config.yaml
n_layer: 17
d_model: 128
n_experts: 24
experts_per_token: 1
d_expert: 64
d_shared_expert: 128
activation: "geglu"
moe_layers: [0, 1, 2, 3, 4, 5, 6, 7, 8, 9, 10, 11, 12, 13, 14, 15, 16]
router_score: "sigmoid"
normalize_top_k: false
routed_scale: 1.0
balance_loss: 0.00111
balance_bias: true
init_std_router: 0.0196
lr_router: 0.00126
vocab_size: 8192
norm: "rmsnorm"
norm_eps: 1e-06
tie_embeddings: false
optimizer: "soap_variant"
lr: 0.00715
beta1: 0.95
beta2: 0.98
batch_tokens: 65536
seq_len: 1024
train_tokens: 369300000
steps: 5636
dataset: "wikipedia_en"
Below are experts of layer 3 (counted from 0) of a mixture-of-experts language model. Rows are named gate (a neuron's input weights, with its number), up (a neuron's input weights, with its number), down (a neuron's output weights, with its number) and show model dimensions 0-63. Each number is 50 + 10 x the weight over its row's rms, rounded and kept within 0 to 99.
Before each expert's rows: "gets" lists some tokens that make up at least twice as much of what it gets as of all text. This comes from a sample of Wikipedia text that the model never trained on. Tokens count by the router's weight.

# expert 8
gets: "=", "\n\n", " \"", "\"", ".", " that"
gate0:57 57 55 53 49 64 55 48 45 33 36 51 50 42 53 40 39 47 37 46 58 33 41 46 44 59 64 37 58 58 51 58 39 43 58 62 40 56 55 29 64 64 45 45 57 40 56 63 36 54 56 49 54 43 60 63 65 43 50 49 59 61 43 43
up0:46 44 51 48 46 65 57 52 69 60 54 29 57 56 47 45 53 52 39 42 56 51 61 66 40 52 64 55 59 34 57 55 59 48 44 60 35 43 66 56 52 45 45 48 29 69 44 67 72 27 39 57 43 45 41 47 57 55 57 50 37 67 70 53
down0:50 54 63 39 51 56 56 55 66 60 44 47 53 38 61 56 47 40 56 53 33 49 54 55 55 32 39 59 59 27 34 42 52 45 54 39 70 41 39 60 51 39 34 53 35 49 42 49 50 44 50 65 42 58 54 52 62 70 62 53 38 52 36 42

# expert 11
gets: " in", " of", " for", " on", " to", " as"
gate0:49 35 63 57 47 37 46 33 55 51 58 35 43 46 34 51 33 44 49 54 35 51 45 47 57 65 48 54 41 41 48 46 66 41 58 57 50 47 71 57 54 44 57 52 48 58 44 60 51 44 43 70 45 38 36 49 41 39 37 37 40 34 59 59
up0:59 41 36 40 62 46 33 63 46 31 58 51 53 59 73 67 54 64 56 36 53 43 56 60 36 45 38 57 59 36 58 49 54 47 35 48 55 37 43 46 46 35 36 35 65 54 57 55 54 60 47 59 49 62 40 43 42 40 47 34 58 49 45 60
down0:33 42 75 63 50 44 44 36 54 48 53 38 58 56 54 50 43 32 30 54 51 47 34 59 44 64 65 34 27 39 50 38 51 56 47 40 76 51 65 58 44 47 62 61 62 53 43 51 65 54 48 42 45 45 37 43 61 55 57 50 43 52 69 57

# expert 16
gets: " the", " a", " The", " his", "The", " an"
gate0:36 53 39 47 41 55 51 56 58 38 65 20 37 20 48 54 68 52 50 56 57 36 46 49 60 46 52 52 46 55 57 46 48 66 50 53 41 37 62 46 50 32 67 53 62 45 64 57 33 46 57 38 43 51 44 47 49 59 69 50 48 37 44 55
up0:36 66 46 45 31 61 44 68 37 39 48 36 52 36 47 71 72 48 51 73 51 55 54 51 47 39 45 60 54 49 44 57 56 47 53 59 52 32 56 41 37 61 63 60 39 41 80 53 51 44 38 41 60 56 50 38 55 60 55 36 32 44 54 38
down0:65 54 33 49 49 33 14 44 77 37 45 61 39 38 54 61 64 68 30 45 34 53 31 54 42 49 61 48 38 51 41 60 58 38 57 54 46 60 53 58 48 52 46 61 61 51 40 44 40 55 52 64 43 44 53 41 62 32 43 47 44 39 50 46

# expert 10
gets: "1", "0", "2", " 1", "3", "5"
gate0:66 50 31 60 65 65 55 41 35 55 59 53 37 54 58 54 34 53 63 57 40 47 57 44 53 71 54 54 49 55 40 53 60 49 59 37 61 36 33 65 55 56 43 33 41 41 60 55 70 51 44 36 40 50 32 64 53 50 54 56 42 65 55 58
up0:63 55 59 68 48 57 45 41 68 42 27 46 53 55 50 57 75 63 36 53 43 50 51 63 26 59 58 43 60 56 46 48 57 48 44 51 48 55 27 31 49 36 46 51 60 46 61 51 43 60 51 41 68 40 54 54 49 44 49 37 45 52 30 42
down0:68 54 42 76 47 51 50 26 45 38 34 59 47 51 43 49 53 62 28 55 63 38 65 40 61 57 71 47 53 31 47 61 48 45 44 56 44 44 56 42 40 48 60 35 39 49 41 56 55 61 40 41 48 58 35 40 43 61 42 46 43 52 37 57

# expert 15
gets: "y", "h", "al", "in", "ti", "l"
gate0:42 64 60 60 45 38 63 57 45 61 54 42 61 49 56 61 64 37 54 50 38 45 31 56 45 45 53 61 23 59 43 63 50 65 39 52 42 41 30 42 46 34 38 63 41 47 47 47 46 54 51 54 61 59 60 29 47 52 47 43 31 68 57 55
up0:30 53 79 51 66 70 49 50 40 59 67 58 52 50 54 47 70 46 47 43 28 46 39 46 48 39 59 50 39 54 33 54 41 50 52 40 59 64 39 39 40 31 46 53 45 30 60 65 64 41 54 52 63 50 50 39 34 68 42 39 51 67 50 51
down0:56 47 42 38 41 46 60 60 49 48 47 45 35 52 37 66 44 55 62 55 53 43 57 39 52 47 67 42 31 53 54 58 39 38 24 44 55 47 44 58 49 53 48 54 66 42 54 61 44 61 46 59 65 52 50 44 62 45 42 49 44 35 51 60